{
  "d_shared_expert": 640,
  "router_noise": 0.3,
  "max_seq_len": 1024,
  "train_tokens": 549100000
}
Below are experts of layer 4 (counted from 0) of a mixture-of-experts language model. Rows are named router (the router's row for the expert), up (a neuron's input weights, with its number) and show model dimensions 112-223. Each number is 128 + 32 x the weight over its row's rms, rounded and kept within 0 to 255.
After each expert's rows: "mostly gets" lists some tokens that are sent to it at least half of the time. This comes from a sample of Wikipedia text that the model never trained on.

# expert 11
router [111 161 141 156 108 167 165 126  83  91 101 119  79  89  53 104  82 129 122  77 170 118 153 157 143 104 140 102 116 114 170 130 167 111 148 138 132 183 120 145  94 178 141 160 143 140  91 101 115  86 128 153 165 113  86 102 152 137 131 129 103 131 146 120  91 178  71 121 156 164 113 156  90  82 137 152 160 121 116 169 132 119 124 145 124 113 188 171 141 136 113 167 119 124 105 143 141 117  30 150 144 105 101  90 126 126  66 101  67 120 142 189]
up0 [135  97 111 174 172 145 145 118 186 190 145 115 118 151 125 129 189 195  82 118 128 174 138 143 133  72 118 118 145 189 181 151 120 118 164  65 118 125 153 156  95  98 136 112 156 147 107  58 134 131  88 102  51 153  91 151  95  85  63 144 138 109 195 187 153 155 157 180 142 135 164 127  80 140 141 116 146 158 110 186 133  99 145 121 109 106 112 141 109 124 136  69  94 101 157 146 181 102  79 102 124 137 155 165 118 118 134 121 160 127 117 153]
up1 [ 76 111 160 115 116 130 129 151  94  85 163 147  82 145 173 149 120 167 121 124 119 129 141 133 123  95 124 132 141 169 145  93 138  65  94 133 187 134 133  78 137 117 161 132 112 156  86 111 169 128 119 174 120  82  93 143 106 121  35 136 131 126 181 175 111 137 167  80 131  98 128  97  97 102 110 139 135 144 179 194 115  68 171 140 124 130 192  96 121 152 187 165 131 112 125  87 174 134 109 127 124 114 134 115 119 117 136 142 100  59  94 116]
up2 [ 44 141 133 122  73 121 123 147 164 107 152 185  77 227 147  97 216 139  96  99 141 105 156 146 159 125 141 100 160  94 105 146 121 144 152 163 183 132  72 116 141 154 133  62 115 153  88  92 171  94 121 115 130 111 149 120 102 107 119 163 180 150 153 160 137 141 168 129 162  76 106 152 152 188 172 150 118 112 148 111 102  82 109 108 169 139 125 159 165 154 175  90 114 130 143 112  79 181 103 120 118 114 121 156  44 100 132 106 131 104 112 109]
up3 [ 99 156 141 149 153 100  72 165 106 130 106 112 143 118 139 137 156 157 101 131 165 126 204 169 124 123 137 116 165 110 222 118 146 166 120 112 180 175 145 112 113 139 122 156 158 129 114  83  96  76  95 126  93 166  94 131 117  92 109 124  88 161 188 124 139 146 119 150 119 157 109 117 133 114 134 128 142 158 180 151 146  77 173 133 144 127 158 115 146 148  72 146  96 196 123  89 143 152  46 134 147 110 126 106 173 140  93 142  57  72 140 144]
up4 [124 138 176 128 161 151 151  51 154 150 209 118  86 119 159  87 101 113 137 113 128 152 145  70 134  39 106 153 155 138 237 129 117 151 129 102 131 161 176 202  95 120 135 137 156  83 107 122  85 101 177 137 182 111 134  83 146 122 101  69 150 128 181 174 151 120 148 123 173 146 132 108  77 124 112 152  74 144  96 123 197 172 130 122  94 109 111 114  93  83 160 107 145 140 128 167  90 111  69 103 142 134  88 140 130 103 161 143 104  87 116 142]
up5 [166 111 111 116  62  67 119 166 125  80 110 114 137 147 126 140 170 158 128 136 167 148  49 114 142 124 186 138 123 122 120 109 102  54 146 122 130 105 139 137 147 166 141 110 126 141 139 101 105 138 114 141 184 152 125 124 116 150 125 170 112 157 164  94 126  92 135 124 109 112 150  73 180 186  73  99 100 141 124 118 104 148 156 112 173 126 118 173 102 142  95 118 168 151 159 160 131 140 121 164 169 194 191 158 112 146 129 171 155 137 148  71]
up6 [167 176 131 174 107  99 180 116 150 196 150 116 102 150 158 188 165 140 159 133 158 155 108 154  84 140 111 104  98 130 132  77  76 167 105 113  88 181 146 163 157  95  95 152 128 124  94 134 143 125 106 121 184 149 147  82  96  78  62 154 152 128 121 105 188 141 180  74  90 124 163 102 107 177 126 152  89 118 170 101 179 152 143 123  92 135 139 111  59  51 155 104 132 101 155 128 158  90 132 135 125 188 118 105 156 127 143 143  90  73 119 123]
up7 [118  95  72 139 132  77 125 131  83  80 122 115 138  49 103 175 136 156 136 131 125 111 141 125  98 146  73  84 109 146 144  85 127 120 168 153 160 104 154 101 127 195 164 127  84 181 145 140 111 127 103 154  86 132 102 125 155 107 106 214 153 153 165 107 148  96  61  96 124  95 147 134 173  94 146  78 169 112 129 118 184 159 146 135  59 107 124  94 176 140  64 109 113 146 132 117 114 107 132 177 120 102 168 117 181 138  80 116  95 156 154 101]
up8 [128 159 123  98 113 184 166 154 103 130 166 158 129 130 161  90 140 103 174  91 131 107 125 118 113 145 142 154 159 154 177 133 130  92  91 116 111 127 116 133 158 101 168 214  95  90  84 147 240 159 147 127 168 132 151 107  71 156 138 129 127 134 131 193 112 143 134 100 159  89 101  90 144 141 107 126 129  77 118  97 161 118 120  83 121 177 182 152  45 194 147  91 118 122  44 154 148 146 127 131 103 126 108 104 122  96 167 123 169 111  96 139]
mostly gets: "000", "990", "992", "970", "010", "950"

# expert 21
router [ 82 134  96 119  93 145 153  71 130 125 128 110 102 116  90 137 128 103 168  99 135 120 105  85  84 121 146 123 126 146 142 131 125 185 157 103 140 122 127 135 129 147 143 166 113 162 133 116 154  87 127  99 127 116 100 141 144 156 160 143 123 140 132 154 116 111 120 106 117  96 114 150 164 132 118  82 119  82 134 159 135 157 178 148 123 119 181  94 110 141 111 140 133  87 102 136 154 167  42 144 123 132 144 136 158 142 176 159 123 126 155 149]
up0 [141 128 104 152 139 119 120 111 107  67 185 148  93 119 179 133 164 125  52 112 129 121 136 105 145 168 127 188 148 121 100 170 122 130 119 119 103 150 112 130 120  81 140 120 109 168 151 182 113 125 139 104 112  98 162 155 155 129 117 178 141 192 110 132 146 115 150 173 120 123 101  91 140 110 124 138 177  97 102  42 206  94  79  89 135 111 100 163 123 133 181  98  97 157  71  89 128 126 116  98  94 191 128  75 150 177 133 161 174 107  75 134]
up1 [104 122 147  74 103 175 198 178  51 135 138  86 121 161 138 162 163 128 155 115 130  75 119 145 151 127 206 137  85 187 112 142 157 125 143  93 119 143 128 142 165 146 109 173  99  90 110  68 129 153 119 134 214 130  94 108 132 146 124 171 161 143 153 149 123 168 173 100  71  46  83 146 101 137 175 131 193  99  99 170 105 157 121 115  94 141  98 140 151 148 119 173 132 106  57  99  93  95 164 111  95 161 165  81 119 151 136 107 105 127 170 147]
up2 [125 180 119 120 169 144 118  77  90 134  89 170 137 164  95 140 113  62 144  85  95 124 106 115  95 138 191 140 138 179 106  87 138 204 111  51 150 118 140  86 136 105 132 149 124 121 107 150 125 142  60  83 103 154 111 150 141 150 126 109 125 114 122 113 145 102 119 137 113  86 158 127 183 147 150  39 100 106 125  75 199 149  68  93  89  96 128 111 110 118  63  87  56  91 125 124 136 111 184 162 138 115 160 118 148 129 175 157 124 176 112 105]
up3 [169  87 134  82 147 136 119 135  68  49 149 101 130 175 163 178 137 125 119 172 103  80 116 152 123 128 128  81 137 163 186  87 122 145 112  96  99 180 133  86 142 211 101 146 167 188 151 145  87 175 149 164  91 185 123 155 107  87 108 141 137  67 132  95 110  78  47 138  99 129  90 126 113 130 134 130 136 151 124  56 131  96 190  61  71  92  50 141 165 181  99 145  89 134 120 144 138  98 154  65 146  82 124 115 164 217 126  87 119 123 156 127]
up4 [104 102 155 137 140 111 130 127 105 164 114  45 135 181 133 104  90 120 109 105 144 146 113 173 134  81 133 136 161 137  86 101 200 108 150 175 124  91 152 183 158  98  93 157 123 193 128 142 105 190 129 139 176 136  57 118 206 122  85 154 161 158 112 136 126 182 110 110 146 119 123 100  89 181 129 106 177 141 125 179 159 114 157 119 151  89  85 130 122 116 139 120 102 144  97 132  90 116 159 128 156 113 194 137 170  98 103 116 130 186 177 135]
up5 [136 167 188  71 195 127 112 135 111  98 141 106 140 150 138 151  97 129 119 187  90 113 106 146  94  63 191 114  65 161 146 165 131 162 113 138 138 159  97  74 144 159 159 146 129 152 127 101 156 109 178 128  81 158 136 120 124 137  72 167 150  73 153 136 120 131 122 108 135 127  75  90 103  44 187 137 152 137  94 128 116 155 182  83 106 117 103 173 103 122 149 160 138  86 110 172 140  98 167 121 118 106  92 135 179 179 119 105 141  95 163 156]
up6 [163 102 178 103 150 163 108 129 135  85 113 129  76 168 186  80 112 115 127 136 108 127 137 109  92  89 101  73 118 146 153 186 136 138 134 132 115 129  68  67 133 154 123 133 135 177 114 161 190 111 165 165 136 145 173 120 156 110 111 198 152  95  64 134 141 127 132  74 125  95 161  94 102  78 153  96  83 179 113 157 118 166 187 108 105  90 184 112  91 143 143 142 129 110  83 180 149 141 167  74 128  63  85  96 181 192 112 124 131 108 140  74]
up7 [141 135 104 130 159 103 154 127 208 113 141 150  83 112 149 195 143 122 135 103 152 136  86 149 150  97 189 126 135 108 147  57 122 111 143 127 165 105 127 188 102 135  66  95 115 168 121 115 181 166 129  99 105  95  84  75 145 150  89 130 111 129 123 107 100  91 169 151  68  90 114 133 117 104  74 121 173 144 163 122 173 106 163  94  79 115 136  93 143  94  92 177 117 159 131  66 109 131 127 141  60 123 157 138  73  65 128 101  99 154 132 146]
up8 [146 146 134 106 131 117 109 187 117  69 111 121 123 132 122  53  98 130 162 107 126 152 162 154  99  84  90  94 144 161 113 127 117 142 148 159 103 170 123  99 127 205 151  82 133  76 112 158 140 100 128 143  81 135 228 101  84 111 138 153 103 153  93 157 131  80 103 109 123 155 146 116 145 115 146 131 104 184 184 120 130 184 172 130  56 118 177 105  67  95 105 127  63 112 128 148 123 121 144 127 181  60 110 141  88 166  91 114 173 116 160 110]
mostly gets: " October ", " June ", " May ", " September ", " July ", " December "

# expert 10
router [108 159 102 144 125  99 126 145 124 137  62 124 141  83 138 117 185 183 133  89 113 136 174 168 144  50 153 103 151 105 196 108 172 121 113 152 104  78  95 181 197 221 100 115 119 196 119  54 157 154 134 170 105 158 153 114 115 114 162  94 127 127 163 138  91 126  68 127 131 140 157 216 123 141 107 163 133 123 167  89 125 105 118 112  95 131 200 131 183 143  77 107 128 105 119 124 187 132  91 167 126 174  98 185 137 115 121 117 140  90 195 132]
up0 [114 133 114 122  75 146 133 143  55 140 133 107 119 130 133 157 115  88 123 141 139 121  75 206 125 162 146  97 164 191 149  85  55 163 121 159 180 119 125 125  98  93 139  72 115 109 131 134 109  90 157 163 126 214 131 153 142 118 137 123  92 102  67 145 116 127 126 148  48 179 134 149 126 149 123 105 101 103 106 184  98 140 127  79  81 113  75  78  76 134 143 117 124 171 109 156 148 112 108  64 137 122 135 109 126 159 123  85 201 166 110 137]
up1 [115 112 144 156 169  92 109  95 106 117 101 168 123 131 149  94 129  90 135 135 169 106  91 160 110 145 161 139 141  87 123  89  33  90 117 131 137 105 134 137 129 117 136 161 111 171 100 126  84 129  65 114 118 156 146  98  69 146  38 185 135 139 164 127 209  83 157 108 138  85 160 127 106 170 149 150 108 142 128 161 131 165 122  98 129 129 159 116 138 130 151 108 112 154 115  46 119 113  81 148 126 145 126  75 160 156  77 104 161 104  73  97]
up2 [ 94 128 157  80 120  77 130 119 124 155  96 127 110 156 169 123 184 145  90 126 127  93 101 143 126 105 160  57 114 106  31 127 160 148 119  95 127 151 139 148 164 128 107 144  90 185 139 161 159 166 159 125 120 127  85 167 129 112  98 161 106 107 144 162 140 129 142 118 146 141  67 136 122  85  85 106 140  91 138 142 188 126 142 154 164 138 103 122 138  64 135 114  79 158 169 139 149  77 156 110  99  75 162 104 148 138 188 115 147 123 136 143]
up3 [136  65  96 141 124  96 133 156 155 197  95 111 128 154 118 135 137 168 159 157 198 167 115 174  60 171 144 139 143  92 178 179  98 137 156 144 143 169 125  65 108 116 121 142 152 164 106 119 101  87 159  77 157 137 119 218  83 134 178 126 134 140 166 129  98 136 110  77 155 114  90 140  83 156 115 121 133  54 149  99 192  80 182 136 165 132 145 108 171  77 127 132 129 113 123 139  82 110 116 130 119 176 110 143 164 132  90 148 158  62 125 106]
up4 [130 115 143 149 133 131 193 129 110 176 198 129 150 123 129 103 101 145 125 180 130 147 109 108 125 114  84  73  95 146 123 186 156 111  82 122 153 197 133 101 150 137 187  70  70 113 146  80 130 114 139 145 149 135 151 132  75 118 108 169 154 113 113 216 120 193 120 155 186 128 155 144 157 112  58  86 117 135 177 143  97 142 150 151  60 130 131 115  84 108 175 166 148 152  63 176 151 149 120 123 147 131 191 104 124 144 131 162  85 179  55 157]
up5 [ 82 109 126 190 113 110 173 170 124 189 149 123 154 137 139 110 120 140 157 162 136 173 102 157 216 121 141  92 198 141  73 158 126 155 127 138 132 106 140 106 121  84  81 140  77 126 139 109 160 130 164 114 125 102 128 109 166 157 112 119 167 116 140 112 102 125 163 138  90 136  86  87 125 123 115  98 136 134 137 111  99 126 162 114  91 147  94 122  99 123 124 145 134 166 162 141 139 208  94 159 130  80 102 158 176 114 127 159 119 129 109 101]
up6 [ 24 143 118 155 118 179 156 162 113 147 166  99 171 153 130 213 120 151 147 137 111 115 122 131 151 133 121  97 130 164 133  96 118 165 142 142 139  94 127 126 154  94  84 156 135 106 112 179 117 111 111 187 123 147 117 139  88 187 138 141 173  98 114 143 166 147 114 122  88 128 114 160 133 130 103 142 134 151 102 164 182 134 165  81 136 122  86 175 126 124  97 116 157  94 144 186 112 127 130 111 108 161 100 140 166 134 141 156 200 128  81 130]
up7 [ 96 129 170  66 155 133 134 192 185 134 136  82 150 152  43 192 148 170 142 110 146 179 169 149  83 158 116 108 125 149 181 123 132 175 175 137 115 118  82 139 104 130 122 162 127 106 145 173  41  84 143 105 138 154 108 130 114  99 133 130 128 163 107  69 132 109 102  75  75  82 146  98 155 144 184 104  45  94 128 141 124 151  98 100  91 134 167  99 111 103 163 174  49 111 125 131 164 117 111 140  79 151 143 114 142 189 105 152 106 122 177  61]
up8 [171 106 100 116  84 151 161 156  70 166 225  65 107 179 152 156  98 107 202 142 126 167 119 196 139 131 108 174  98 123 142 142 120 164 158  75 103 125 142  95 136 149 103 134  48 152  78 104 111 126 111 107 104 102 121 151 110 144 142 118 161 197 137 132  54 105 139 161 100 127  89 109 158 125  94 158 118  81 156 159 114 124 195 137 131 140 138 116  80 147 102 110 154  94 113 114 115 145 130  92  96 149 138 117 133 110 198  89 159 113 118  77]
mostly gets: " MP", " US", " USA", "CA", "SA", "RA"

# expert 12
router [120 118  92 176 129 134 153 151 107 142 108 112  57 115 123 132 166 172  86 114 129 159 138 127 113  50 151 143 155 128 129 165  77 114 126 116 118 140 123 149 166 164  96 148 107 158 109  88 102 108 123  83 135 122 105 145 138 101  75 175 157 209 151 140 117 193 120 133  96 115 106 147 112 141 124  86 123 102  94 157 167 174 190 109 109 113 146 133 158 131  72 154 153 137 125 130 146  87  29 154 111 180 142 133 111  74 160 118 103 106 125 130]
up0 [123 126 123 182 118 123  97 172 106 145 122  89 110 123 131 104 164 118  67 125  85 174 106 145 180 109 127 170 136 169  94 143  96 166 127 152 146 101 147 142 130 183  90 151  98 144 145  64  77 119 208  67 155 125 124 108 155  93 105 150 116 184 135 140 141 148 112 110  83 136 148 132 160 210 156  87 105  81 111 200 161 111 108 161 205 112 149 161 141 142  93 133 148 139 128 140 106 157  94 101 180 146 148  75 148 114 120 106 134  83 134 136]
up1 [ 82 117  79 110 212 118 148 140 154 142 156 109 168 154  64  96 125 136  73 160 158 125 174  54 171 103 126  98  82 174 194 173 117 166 131 164 117 167 145 125 115 104 153  79 150 154 143  65  90 174 110 195 122  88 115 109 149 168 153 125 144 160 133 155  86 115  76 131 106 108  86  84 179 169 108 128 131  86 153 130 197 184 116  56  52 161 111  70 132 131 155 117 105 118 114 122 111 120 145 141 136 109  91 141 136 183 134 144 154 110 113  93]
up2 [157 124 152 168 150 142 147 132 139 152 138 123  61 126 139  97 185 113  95 170  97 168 121 121 129 131 121 158 170 172 138 167 108 183 121 115 149 129 120 123 115 191 108 181  92 152 150 118 120 102 161 138  93 140 123 106 162  68  71 122 128 184 111 130 130 100 143 130  88 109 141 143 136 180 184 138 131 114 115 174 154 110 139 168 126 111 145  98 145 104  48 141 123 116 146  97 181 113  56 120 166 155 160  96  91  92 134 140 106 145 110 105]
up3 [136 165 151 165 146 123 149 101 129 130 154 121 123 180 160 115 105 134 104 213 107 121 162 137  87 174 145  84 120 184 189 181 103 159 154  64 124 130 100  94  91 185  86 125  83 181 120 173 117 146 136  97 111 172 158  92  86 103  92 122 139 130  88 149 138 139 125 123 170 136  74 126  74 124  81 145  91 168 118 164 177  99 181 150 135 159 140 176 175 104 117 146 123 116 126 124 167 125 116 105  84 109 104 150 122 132 101 104 126  97 120 107]
up4 [139 119 156 160 120 180 155 106 156 135 106 151 143 179 159 168 195 136 109  97 174  76 111 115 184  86 102 147 178 129  85 148 167 156 151 182 114 144  46 204 160  64 164 111 118 167  94 154 154 178 145 124 126 165 178  81 124 124 132 157 131  90  96  67 124 141 139 102 130  81 102 111 132 185 184  91 179 128 113  85 190 169 137 130 101 112 142 144 136 113 138 111 109 142 125 160  97 159  80 133  80 101 195 173 148 128 125 132  88 159  64  93]
up5 [ 71  74 160 129 141  58 138  84 136 130 150  89 160 102 126 157 112 148 151 114 137  91 173 122  92 112  93  83 167 140 216  97 166  73 135 131 111 178 137 169 147 133 129 140 143 121  89 127 141  89  99 146  96 126 127 161 111  65  78 107 124 198 116 116  97 131 101 119  51 149  86 118 181 122  31 153  89 188 123 173 135 134 132 125 142 140 117 147 146 170 129 142 117 130 120  67 150 122 140 164 129  84 101 206 124 110 124 166  92 123 239 103]
up6 [ 88 133 142 162 131 182 134 112  91 107 125  93 148 125 121 142 125 115 178 101 135 141 124  93  95 135 118 110 139 102 147 174 107 105 176 141 114 149 116 106 139  92 106 182 132 136  78 162 115 112 108 144 150 137 194 115 108 104 161 123 140 163 137 131  80  50 150  76 129  94  75 171  69 142  90 132  97 167 107 117 113 136 214  90 164 212 118 125  99  73 123 146 130 144 155 104 127  99 129 199  86 186 144 107 111  80 150  71 103 189 137 134]
up7 [ 72 101 138 145 127  93 119 109 217 154 134  79  77 113 136 166 164 195 101 130 142 126 199 150 189  81  84 156 144 155 114 149 118 163 125 126 137 121  94  86 129 138 129  83 101 109 139 114 155 143 153 100 124 163 118 121 122 151  85 217  50 137 107 141 129 103 150 148 147 124 171 161 147 111  98  55 116 114 128 153 132 150 109 101 145 161 129 147 106 133 118 150 130  86 163 132 154 111  88 120 105 143 147 131 120 126 149 134 135 121  68 151]
up8 [ 64  82 157 157  96 122 102 110 142 163 110 128 156 119 114 148  91 139 108 160  88 108 155 170 146 135 109 150 118 176 129  96 135 144 105 128 134 124 140 127 135 139 112 112  65  87 135 145 120 159 150 155 195 104 176 115 171 136 134 120 154 173 134 150 135 135 127 106  95 109 137 204 170 145  86 124 133 151 189 108 184  97 110 162 131 152 135  98 144 176 144 121 137 141 179 101 183 117 140 108 168 172 100 104 153 124  78 137  65 122 131 124]
mostly gets: " turned", " won", " fought", " winning", " returned", " know"

# expert 7
router [140 120  91 101 154  66 143  64 106 110 126  57  62 101 135 116 186 148  98 132 123 107 143 150 108 162 156 159 110 123 127 152 157 151 147 154 129  90 162 103 140 136  92  89  99 165 169 117 161 128 153 136 138  91 153 107 156 104 112 146 151 171 176 109  71 137 124 119 109 114 115 166 166 134  97 106 143 111 134 200 133  96 182 121 139 104 153 142 194 118 145 159 173 166 152  88 190 137  56 124 120  96 144  72  88 143 152  91 180 138 158 179]
up0 [122 135 135 151 146 145  87 189 135 131 158 160 138 131  91 122 159 111 173 126 125  96 101 165 171 108 119 115 191 158 159  83 173  96 146 125 146 127 143 112 115 199 106  92  92 122 134  91 131 109 120 144 122 124 120 109  97 162 114 108 176 106  72 185 135 147 163 105  37  90 130 110 116 114 125  92 145  66 180 162 116  96 149  94 157 114 147 107  82 165  99 105 135 163 147 203  78 140  94 113 135 146 148  96  87 102 131 123 125  93 107 189]
up1 [112 119  90  98 130  98 145  89  89  90 103 117 137  72  86 167 166 123 180  96 137 128 170 123 155 123 135 138  68 107 145 117 150 184 162  96  88 163 202 141 176 186 148 117 131 134 164 109 117 101 104 124 113 135  98 176  69 121  97 117 149  71 105 110 137  95 100 112 168 109  95 139  53 173 127 194 165 172 130 174 170 126 100 160 173 112 124 126 153 103  93 102  97 108 163 111 139 118 110 114 185 140 139  97 128  92  89  95  64 101 111 119]
up2 [ 90 160 117 156 108  95 173 181  77 100 110 127 109 153 142 116 143 148 147 112 134 119 153 156  82 111 102  89 110 115 159 161 113 146 133 105  87 146  99 140 204  61  91 127 116 116  78 150 151 168 150  91 135 172 107 167 122 156 175  64 145 117 127 110 111 140 158 172 167  96 119  86 129 175 126 109 152 169 167 109 133  79 162 138 137  58 141 132 156 154 162 121  82 153 165  94 157 196 136 116  99 119 170 131 136  74 163 117  67 152 113 119]
up3 [128 101 122 107 108 131 124 152  77 166 151  69  82  63  97 215 133 184 128 134 111 131 176 143 130 126 143 104 111 118 150 120 204  95 184 155 128 122 108  84 112 126 119  90 154 114 162 139  51  55 107 125 187 109 131  90  92 114 141 139 144 206 125 154  94 126 152 111  54 129 181 155 120 154 141 172  97 118 138 175  96 107 127 170  80 108 163  84 175 104  39 111 151  77 136 114  95 162 101 157 160 164 143 133 102 110 134 114 168 124 123 189]
up4 [144  99 113  88 132  81 133 166 112 149 105  98 185  96 144 147 103 145 163 116 152 130 166 118 181  66  82 102  90 131 148 110 173  95 189 112 105 126 114 138 166 179 132 122  95 122  92 142 106 134 123 130 170 157 104  94 103 124 132 189 159 112 153 112 125 207 128 113  71 118 147 116 115  72  73  99  98 153 148 140 146 156 186 173  99  99 151 149  98 119 151 107 188  74 128 102  76 122 115 140 150 152 166  90 136 119  78 131  78 146 147 120]
up5 [101 129 140 179  89 133 127 150 108 137 134 143 152 137 137 151 116 144 122 127  94 115  81 192  94 129 137 106 125 115 120 104 127 145 174 147 142 106  89 134 140 129 121 127  66 220 113 111  95  87 157 120 149 109  79  92 136 118 120 111 164 130 132 148 118  84 192  94  79 113 191 135 109 163 133 105 128  71 122 162  98  71 132 172 178  73  99  78 135 167 124 141  90 155 128 125 110 143  62  77  78 167 157 106 137  99 135 137  74 133  86 160]
up6 [121 165  71 157 151 125 125 102 124 162 143  89 124 114  80  90 197 121 153 129 160 156 188 147  63 146 117 130 142 129 145 194  87 221 151 105 127  77 117 182  85 146 132 134 144 128  99 106 127  56  78 138 102 102 175 144 163 144 169 156 154 116 122 108 105 131 160 111 117 138 120 158 179 183 107 100 127  92 160 142 118 113 156 130 119 117 100  77  97 168 146 191 143  73 147 238 158 102  92 104 109  94 146 115 120 112 187 212 121 135 119 153]
up7 [ 91 113 120  92 120 147 173 176  98 136 119 162 107 126 114 159 132 154  49 124 122 100 120 151  87 125 128 119 120  89 154 110 141 115 125 124 121 222 162  89 133 174  94 148  79 189 126 127  80 101 120  80 213 166 124 112  65 109 147 135 120 134 106 126 115 133 166 122 137 125 134  93 122 197 187 114 150 147 177 112 125 130 137 148  93 116 117 187 153 126  89 137 135  68 104  98 140 106 148 125 106 212  83 182 140  96  82  69  73 168 127 111]
up8 [149 110 121  54  97 130  95 135  79 177 108 133 117  31 124  94  78 155 179 201 167 141  51 157 155  50  96  91  95 103 122  98 124 163 129 118 129 136 129  82 163 131 111 120 113 105 125 128 119  95 131 128 132 102  86  71  38  88  94 172 148 174 110 103 129 135 104  75 104 135 123 160  79 157 150 130 154 124 129 117 158 113 172 101 159 120 129 151 121 174  79 152 128 101 151 100  77  91 145 104 110 116 102 105 161 108  98  46  79 139 111 154]
mostly gets: "1", "2", "11", "15", "13", "10"

# expert 16
router [120 116 130 122  90 100 180 179  51 121 142  89  86 114  52 146 148 165 131  81 115 153 172 172 151 122 165 111 198 148 114 134 116 128 136 137 162 113 129 107 135 107 149 152 126 113  93  55 129  69 117  74 150 140 121 171  84 133 118  98 158  78 171 156 141 157 113 109 102 113 126 158 127 135 112  85 126  80 125 160 148 118 117 164 131  78 184 128 134 141 107 120 169 169 170 127 138  77 150 136 174 125 139 187 112  72 115  84 140 158 141 112]
up0 [131 123  91  96 190 155 104 129 147 144  99 134 145 134 140 125 137 101  98 129 173 148 141 166 132 137 116  30 133  84 132 125 127 116 137 107 166 115 183  95 117 160 114  72 125 122 109 150 108 124 138 157 130  78 103 130  83 117 137 171 129 119 151  85  93 165 114  63 156 132 169 122  68 151 131  88 127 105 120  96  98 135 169 156 102 175 119 163  89 126 151 134 104 134 131 176  69 124 147 108 135  94 155 116 134 109 189 114 118  82 133 110]
up1 [113 111  83 126 190 164 132 123 150 135 140 146 124 116 194 145 157  81 127 166 138  70 137 129 142 123  95  49 143 158 133 165 152 137 148 144 160 120 122 125  68 100 121 159 146 143 127 100 110 102 178 204 128 117  95 172 122 187 165  99 109 145  93 128  91 100 162 116  86 136 117 160 108 114 144 160 155 134 112 177 169 127 140 141 135 100 147  86 148 141 100 229  37 106 127 147 176 144 108  99  77 181  92 102 107  79 131 142 164 130 119 164]
up2 [104 124 117 140 107 156 179 162 120 128 127 117 106 118 113  98 125 139 168 121 132 160 119 115 189 171  91  93 135 187 178 133 102 110 165 120 142 191 142 118 136 117 139 115  96 108 129 160 176 138 110 197 169 226 108 176 136 127  71 104 120 119 119 162 137  98 133 119 103  98 132 108 129 103  53 134 173 162  94 161 140 136 133 194  77 123 109  99 167 123 119 147 156 195 101 117 169 117 121 121 119 118 143 166  98  96 134 144 130  80  98 118]
up3 [190 138 141 129 141 102 123 151 131 172  94 148 128  83 123 166  96 145 147  98 159 133 149  68  97 131 169 187 147 114 151 102  84 104 131 156 117 158 146 121 127 181 133 122 121 146 144 116 170 154 105  89  79  78 141 132  90 170 141 153  90 119 143 138 107 137  79 125 119 176 144 148  97 127 102 112 128  80 134 119 102 157 111  62 110 149 166 104 109 152 200  87 140 113 126 131 172 120 110 153 115 165 113 104 195 138 174 105 131 129 117 128]
up4 [121 108  59 127 113 106 115 107 129 131 151 117 145 115  74 140 115  95 160 124 148 140 135 124  93 157  85 171 125  96 103 112 123 142 114 153  75  89 183 125 110 138 113 140 139 183 120 170  99 107 160 122 142 108 103 144 154 131 119 133 150 164 135 139 129 119 103  79 175  80  57 163  29 103 163 125  94 142 219 146 169 116 141 113  93 116 132 120 112 121  77 150 122  44 136 146  94 111 127  92 194 113 110 137 148 100 182 101  98 145 156 166]
up5 [ 67 109  57  87 171 127 145 164 168 148  82 142 140 126 144 146 125 133  82 130 123 131 120 134 144 237 159 123 183 129 172  94 123 102 119 119 168  85 129 142  99 186  78 165 139 150 123  79 139 119 107 129 100 128  90 154 133 167 146 147 168 148 136 131 120  89 156 177 117 127 128 204 140 156 125  72 184 190 154 147 127 173 130 170 160 112  40 191 146 122 104 182 175 113 142  54 180 129 124  77 121 189  98 120 131 111  88 105 124 161 106 140]
up6 [ 71 118  79 133 151 174 174 160 129 117 154 108  97 196 136  77 118 137 157 117 175 159 165  69 123 117 118 169 137 187 136 160 229 144  87 103 145 161 113 144  78 109 143 172  95 179 116  92  91  93 108 179 160  95 127 145 141 148 158  93 185 142 117 132 143  93 154 156 122 119 163  90 170 195 122 102 101  73 116  88 118 132 117 131 152  98 108 164 146 126 155  74  93 165  75 165  88 201 108 119 152 136 102 115 150 119 134 106  91 145 107 128]
up7 [190 132  80  95 155 107  42 124 123  89  98 143  83  92 175 122 143 189 126 144 186 151 130 128 130 140 135 109 117 157 134 102 107 153 174  96 137 176 139 121  87 190 100 125 162 168 140 179 125 137  88 155  77 129  92 154 130  92  84 142  89 117 151  65 157 124  86  69  92 102 141 166 108 172 113 165 139 151 139  63 100  96 137 111 124 135 102 157 149 136 173 151 123 105  86 147  93 170 104 157  97  98 140 117 125 123 125 157  79 116  99 105]
up8 [ 61 159 127 118 173 126 127 128 126  83 129 107 160  90 111 126 144 150  71 157 159 117 111 138 115 142 141 145 168 144 149 145 152 109 152 148 156 152 134 133 122 209 115 144  69 156 139 167 156 134 124  85 215 106  50 110 105 145 168 145 122 121 138 136 125 127 118 114 116 174  75 185 196  82 176  77 148 112 121  86  82 176 137 140 114 155  57 100 158 149  60 130  89  93  95  65 125  97  96 101  95 148 147 135 115  94 129 179  90 141 126 122]
mostly gets: " was a", " as a", " became", " He was", ", was", " was"